Weights of a small mixture-of-experts language model, trained from scratch on English Wikipedia.
Experts: 64 GeGLU neurons an expert, a softmax router.
Training: a variant of Muon for the experts, 389M tokens, 5942 steps.
Below are experts of layer 3 (counted from 0) of a mixture-of-experts language model. Rows are named router (the router's row for the expert), gate (a neuron's input weights, with its number), up (a neuron's input weights, with its number) and show model dimensions 192-383. Each number is 128 + 24 x the weight over its row's rms, rounded and kept within 0 to 255. Numbers have three digits each.
After each expert's rows: a language model's description of what the expert responds to. This comes from a sample of Wikipedia text that the model never trained on.

# expert 15
router:166132111068115171135108123161162101139124097123067120134152091117157093161124126157135146113127111174106163159126158108110146146120153071118132115140151152137110151124136159145127115101110112144127158143112098144119147128132114118184166170136131117101141113111155126132108133165110139137104167099137124121122143127089125099146114109144156167156110132154173095109105123133149153152044101113083136171108123129115165130131123129120117174094140139116128145089135148123133081111123153100138144119144137111121115150133110115127158149138118101111110116137156180202143155161132144128
gate0:148075105124098173143149125113150141146192146144074161119122125134160173103122119107091119154129107129110164127147169121126159096162116145120077125116107147147157137145104126166121131121099066100088125141160127135137103134148151116148133144136168076111104149177139131121105094153132131116110078129098162147127126135120123094128158161074111160111122095120123157104113151149146129130096140160125102111100129055115151153085113178137136080096137120169140188127089146132142118126106077134107139077130127150142145147111106104112143088103068145135089107109135117155136141134108148142
up0:128120127113098118125131098149142095162113131122104119152171118125097164084110122125118122104143116112087130116101118172148157099129120134164120092104125165135137088092119193154131153169095118108107165091157145125208135095109130151143153138152116085130096143126100135103117140140125129130118065111103119133106112092094156099142120177120108089109142150136126109105091129156111183100121135140120122141137165158116131138115130117145124093131139098154126110141110145153123120171140087123101139096131121106130147123140089136146141124162059158132100124146111133156094123088138155116
Semicolons separating fields in tables and data lists (SOD3; GB; MAR;), plus sentence-initial The, He, In and the article the.

# expert 7
router:122153148134138110130120142114105183159164175076134129138070125170170161120063149111093131131126131134150131151140117087140171128145141127120123120087144139156131145136108154096100117116107132149123155147118117129130121106148116118132152158154124142081106111114123148143142084109142117129123076130103121136103142182092111098153181111159150114162109145136142142120114123139095165139083176132152062167118113159128108095135125116133103128136118131130088096174092124122134095115127124108139125125144098144113115171164131121171107124134118140144118151156122117101097122084152167147
gate0:161148090138150119127149110138143126120090161116099107152173132132100098155096131134079114104078105114178138137163131100102122082135144144118158154133169132172146120147124102124070126104129147107133111143124146111123130129127111158142110103160107124098145100127123124131106148154085097112164112150133133109129134086139133084082174134127140150106127104141132115135123144133116156112150097137158127172144160108109142120138113105135175124100105163130101156106135164139149109124128171105119144100130133157130113123129158111128123135092132130121163153116122092117118178157129125062
up0:160098111129135102144136104150176126149135138104103165112133113124115087149110111116132134129123125147174108092140109113128098172151098190108134162124131159127099169124118091097092129159130184116136140100160136170141132124190133131115104085121134080142127100156134159091119139148096103144190121150102120134108104137157109152137142163147144143158101118129137118128149128095113126101125111104146116183124112117102143151156131131111098151110095147099140113101115143127136153121122144124141149134109165151079122177131133110084125175130129148100118113151102123134155099096141099130
Capitalized names, country codes and technical or organizational nouns such as Chris, Boston, III, GER, Motorsports, measurement, headquarters, security.

# expert 25
router:128161181122181109145118168111111148104132151133108104120095100149139146107118123096137148136125129139120141133105126081154111147189098146174113141083130098145154108117145147084120095105128142176157122114117148139142120114143121177114139189103116138081138148121112158117146132119135132120121089142150131141175160113158104095137106070138131163196145094106147134117119178139116168114148144156111095169116072134111109110095118105091152163120075141160091077118156133150127133110153120144130115157126138099135107134130094127145132133135150112132126182144119156138156115178106128136
gate0:140112091126167148118088117137153108099079129151103137067149142132112102143176131105105116100134138148119115139139142120122097119125123094134100127152129165116154128127127159112112118147149131094147168092110121155146125168106093123168097140121125133094132056129128164132138102146104149153155121103119134176132142133120137077115091147103117100131116149164173122111167137134121139123173130102114110147158110101139105130107097111107145130160148102079134101114150105096103175115114114129094147142134128136058109135154135135090129047075094118114107127150106189114151078136088139129
up0:120121067159116141116179116143120110149143124121119116110110084110133106130103118112131123152143151141138088109110131121133064066127148135131122125092130162168167135132086170177108106123135158156146148149177117104088125132154124146167102132160102155106118146136147102097172126145125122122158142128146171098140075140134121125127152134103115151137146129129135131140112156115103083144154141157113086142101119100151124136114152137179132145137104144113081121117132130131165120075114168064090147128131135101131101117114153132106124118148164128168163128132114139150092132111117130099
Common given names and proper nouns like John, William, Company, States, Paris, plus the closing = of article title headings.

# expert 30
router:115129166100101111135130087112131103106110112132170132112122110126152130124138113105100136132121119142117121127112146123149161157119116160141132129132141100095156130116107112100142138068090085141143109133125090133091115124099097103128112166148152147165175134122130141145132101171114135146115132136150060175134163163111097100151152107115136139101144135086131116111120145176151186107124128114137172134137123147093123130126120159155125158141113132099148127160085113146094143123142116125130204174144126122143127121149104102166114140103133120161148121119068148125192136123130151122
gate0:132118147110110146118107109148124152109141055147097153121105133106133130080138127153104168120094119085143161114155111124134123141087156141127109094104121124118149108097111152120133139109148089147118125170117189093118141127107113110121131111095122143119129147154107198131145123147113125142153130124127164117098125107125129146131131137119069143098090114100143095136124122133138090150125141110117114136157182118105153114169169223107156122136096129100128122141114147119164121155152128142073178134109108126140112146163178090152107102124101126154135089134127125116162107130119132103
up0:070092170138153144116113126096122136148164170112132131149159148143170132139149140115163141125124110084135118177127116127128151124107105103102093148131145134144142122148118129138123116119117090145128144118156128080128095139130110141132109155101101099138123108114137090099109144110088132146134159137117123116157132129163145088082139125152141107089151087136115114167161167124122134112113101134117126109130125106171141156123100106086120112156103122127149103102112089146125148089106117115134122182149132141128139140095091151127117116167142134117149107085124167121104156132126119126
Word-final -ed pieces (surmounted, Prepared) and parts of proper names: given names like George, Richard, and place or name pieces like -wood, -ley.

# expert 2
router:138107107116118176092149109155168072130143111111150114160113117123135094112113152127090077130112145123144148126137120093081104115115136127107144107097133141115107144110158139156140095140133153094124104132115113128132137139144104146120128081105106087154127123139132091139110127106099080135085182158080172120116093126114108134163099151134104095099127120150126153124115108111150127105078108107132143115084161084113096105120146156142137122162131165127155128179127129148134113158137139127180102083153087136123074106086161145127148148117128131146185139109158141142149130158185145100
gate0:180131097113128141157118141121171166143101089143122152150139108136132161162127125141138144126121134148124127090185141123131137126122186137121102125089148110131104135127148151108132120121051092087131133120132110135166122131111126154143108184105114107163105106140111156143108102105153140103119196063121155149148167148175116146140165129120138126115141126109155131092050135109151124113195128126148102103124114122099152100117166127122124117158124125118099158142136137136113152178115122156107156143158109162127118148134086131115117158137134114096087125101137173111116098120109141128
up0:123154111133117109143170158142154109085165105127151117130107122112131136119129082086077129109150101113163120138129086114107107145137112135124127128128146089128136129129144121153207127086148102208173147135094173107141140152108125119159138083178119116170107155111132111157119154143138111126139091092112135109136121112165119138083118110158136142122101121129114122118103106110091133120125148153104160066099089142119117072154127104137128144124113151129115099099147130112150103084105154064147155127139146103115088102115153115168064143119122114120119103138110071175094126138158097151
Words opening a noun phrase after a preposition, mostly the, also at, two, three, fourth, other, both, after.

# expert 3
router:170151094117087138134155107125171129141119169118116150105118128111111122112188107110089107127139126110112145117106091153137139113151117146120107125143129113160107104116138091082067115141114165151148159103147202137140146121148136108102121155095160138116125146108135144084120154124153111147157095107130128093171137145159140128059122118135124134114093099112111177122111162131130111138107117140142149104116105083120119136084098069143137126106148091145107117078161120092138112151137149175157164124095110117128149143122107134143159109101112176078102140128113141121113126080142143143
gate0:132135104138098108073114157128129118117133138125083114153140121099117110147141123122084145146145135153133113163113122122128105148093138076152079139137140172141081135170167080096132139127145175144137082110170150105076174147117168135126176150131136138090135096136164144120136122143123159108115115113119144173162141131072104104086174156144148101112079123117100110136093121100115132117148155127113114104139091112088089114120139127091143143154118134142156123153095145158126154151099134174097152124133132127165108098132134127091153107137135188135127125126104100156097134126102147114
up0:153151122103108119100128126132100119161109142131118144152134135157115107162118184120125170108162121103137133118171171105135119130118142122103135156130125102129117084108113137108137106121099110105129142178129123115134112156147097119145106130091112150127124110093095131145128127133115125119122118157079158091086133137122140160143122154120125120129137138065101126064162111140145129090138116131115107137110107118135112144141103139179082115130092167120126132106102131114112108137102130087164109136084159161142157147111165136137108159123172188095134128156132149115116118138145138149
Main verbs and participles after subjects or auxiliaries in narrative prose, e.g. died, declared, called, took, plus adverbs like only, even.

# expert 6
router:128095165149110098139094118101080133129162098119067118158097133115125109086112120136082157125137127094136118176134150140102125140153153118132189138167156118106098144137111115093151110107122126121135093145127173117119109121139122126145152089172177113167144099118150124128131149155093098091136103163139090161134117104145133153137140119152113132094095131113172123113145070180121122176159126102103116122178141162131132152120130116120178120119158123143139134122108090134131112144099147105120168127097140122154136099152096123107087136136119163128111130141157144098140140116155127142
gate0:120092145144150116080151132106116117140106108085168136145145141120139110077149107139133156080143143106118148126165125140134127141132120138128159104173106165117134122122133091094108107123113152139148115131129140111145114150115161153126124089093109117071119158123119120180114103147151169129151132126094144150124101166155117148114101128098114164142119128140132158161135139145128106124138118178075130108128093153122103106095120114108115120051126132168146104146157104106132136151135142101130116100190158112117109114107098126162163139127093120115151117169127112148138137123127126116
up0:123096140120137095158144087160138128091124114152146109127136069160118107120172146134137082105088149153168104114102141100134141117170109162120098096129101096137113148158147100149105104105086133113135125116125161146140100102175152117119136105101110124100102128111140150160084122114127128094094127144117167139142176108140093124132122132128126127139141115140129107141121133122124117159157098145124140146149130123127103150129136140083126075134146170089142136136123163120092162162150147105089132143127180117120148153109167108133115151133112103095166141110158137156152125122135158141
Apostrophes in contractions and possessives (doesn't, it's, Kerouac's), the verbs did and do, and sports words like Team, Cup, FC.

# expert 10
router:126109124105092122145153090148094136166123118147109133165164108096104160126158144123106145163135111158124136164121132148127121140094100203112113125146131135145161141146117085106149138168137145138112095154107135141113100127131086114119161111132159138166095151124102135119111168115129137106138122157144091123111098157125102069162088127163135099077194124128143161141141147134147122153190133103117129148095141111166122103164150158124141146100107136077146117153144168156120137135150124115108099142119152095134143158114105097146163106127153085110145165155162131111132154119129113143
gate1:114127087133098111131121068152163087106120139145145172142128155132145113136165152152137089121120151108160126156091100159125101136116129136150129156132136120121098069125137104129159140135156149106147119090134175148120110088156142145121102126135140139157150121174096137134161136132130102102123146071119145133127154129135080155138150115128102095168093118180129149157135145153106051135121134138102126133089154131169108131127084114140129130128104141093102142132124128130180158144122099140132170114101116102169103113106122102101120125129119187136134123092069142126144096141166119098
up1:158127067171128072144128099131109095134160142120114108081148107167118125119144132139125139122089146116142172120149092123114118166083158152106145111131139195093161113113133129139164128147158154163153158142147126138116095136121143139145131148115130164145113214141118137133145124124142149142124093101139173092158146142111113124160135120126085091154114176142129156084127092140144111107122146129131138123131128153112109081132127117117130121152111140150096150133125140134100129105120152141107164185108128120127151149134111124119119118111188171053124159137101105089185075140154095088
Four-digit years after in, commas or table bars, in career tables, filmographies and date lists, like 2015, 1994, (1987).

# expert 8
router:113099081144102111106123117120104181159116116127133153137142123092152099177189126137151104143128128104153143145135145113139177136073135139105094111108104153124121155123150110115110139164143140174137108101115084140129152131130146150163140124139126126095108114160124145148161127125151127116114074080145098140117087120113151119137164120127104112158098155121119145116137153138143157148106182128121136108164121088153113139138146171149140103131158112117119131106105120140129114117137134144137142112151148124126105106154124120112135102082151106100093100132114123148126120130088105110
gate1:107119159150112129158113154103188092102121131138146145129175100130125145142106132177115113143121154088119127188133128122102118137135087136137153083098138083128149132114119170112120121099100104095164140127148087144127104136095145148129128172100125124154111132192112150167134137149127153120125087121157154092140123177094156133135131127136152163136134147133084183123173141129130101139142093178146083104134100136127183161117128135142142134116141148159130096110125183147093116162166104157095149112126138102108130135144098126122146141118152130162113120151129148116125083087116108104
up1:097127103147145125065116147137085154134122116120121110147100156118130132121135127162109133111124125130129129116132193080132142094143130135141057086183148122110071131106123155140143132106117153133161148161127145128116129184115126118149114130127138146154094122098126148123134126127094115112137138147108106103102125102149067140086131112099112137144179146101125146127115100134098117098139146107133151160118153127119072147095142122127132184118120141138086156145133169129113115159121138148177155096140107129094131118135121084107139111153122164139143178085094151115100130122146153162
Colons after infobox field labels such as Coordinates:, Genres:, Awards:, plus coordinate separators, bullets, units like km, and zeros in stat lines.

# expert 13
router:142139135142086144103205121123132117144058150084144165100116151133152132124090142176110111100146126160119133108136126111153149136110094118127096160156080137116158134133138103111142066077138116121134136111126146136140139150191145132159057130153105146117146111124104148132111114101149162105115154129123153128109180153157111184104125090098143133166140067099096122137138145087099141130135146099127156092101144145119129194116127094110131115106104101129111193097087110154096125100148127102105130120146133106155113114151137126152158135086157113114094120119125177107075167152135112134
gate0:142157117115090140155113151156120162117173117097127113102097136125131104128129135130147155117136105138115139142108154170129143106087101092102148143162110117143158180132145113124161146134143138106115119150155105079108142107089122075155125129094158161123114174089119148095128093110082096124111091133098121141145135163093141132172087112092143139069130136134140103132148115122155108113118151071111145158099149133192150102092126142120126105158127147119114127134110157117113088116137147134102117140142133126091091184088158114111105120130125131148140142144114146147151078087125131115
up0:124124120105161062123152130098104122126113128140140104109140133119080099134158111114139140118118127110138070133090106085112145114161103170118146139105151120166099160141151122099158106123160126128172102134100135138111133143159106107144130104160141163168099116187152144117120146122142103130165161151124102131105111161122144097150157099159120106163114124145129120146100158159124112111164139138187130173140093121134118130182120121136113152099124145116116193128111114102098113112130105143167123155110130155145111120130113119142148135120099129137160101091123114137176144124135143159
The articles a, an, A and the words as, also, one, such, including, often after is, was or served, as in served as.

# expert 27
router:114157070109134135115126082093108100132121126117151122132139115117089156131119116120146148120133109170136135139114140177137115120133112110134143106123126156145091114091098133175126147091125117145099117132112139117153155139158144147153141107124099155145124119097080131125086135151133157112126173166138080115126113159145128130087103107108130125133165089135147147161127091142105118129132153147130162111091140150144091143155148093117094148125126138114090123111150153138118149117172133146112103123108117098116143163130143142148134105119159195125123180121117117124135136142152155094
gate0:124111153081091096131122135127143089144128155110166129158106163155153090139109170079112093136137154139145162073127133140125133091126110108096130097108076121162139135143146106125105118116092158108093135132149131167103174118102108138174154104137148127132131131151145112132111152113139118159104112151122127117181104119124103089128129137146125157100093102155108100161140163162119082103125105109123129142096095097142103118161126130156069135142145109105117136119098089146135126123137155149123127124137108100141106120160164170135073152127079086118151132118106126128126101129117102171
up0:152101148140124144126139159088123109150083154113127123144167138126100119152160160121099141141153158117088127139111148104197118156136134120085089155140162123119170124141112123105129120138149093117096135141127133156137099134176125154149155153113129121086136116074116151152112166126122124126173130121129138113113150143132148113111115130109142142166111116132126116147140167121114159186127131081109167171101070178122148116165143164168077137110147116153095134147136114093155133136167135119156100162111087151144154107102130166101139162142138117133114138126127112130080138139099087093
Commas, and, or, dashes and ampersands joining list items or clauses, e.g. enzyme, and immunoglobulin; E, J, O, T.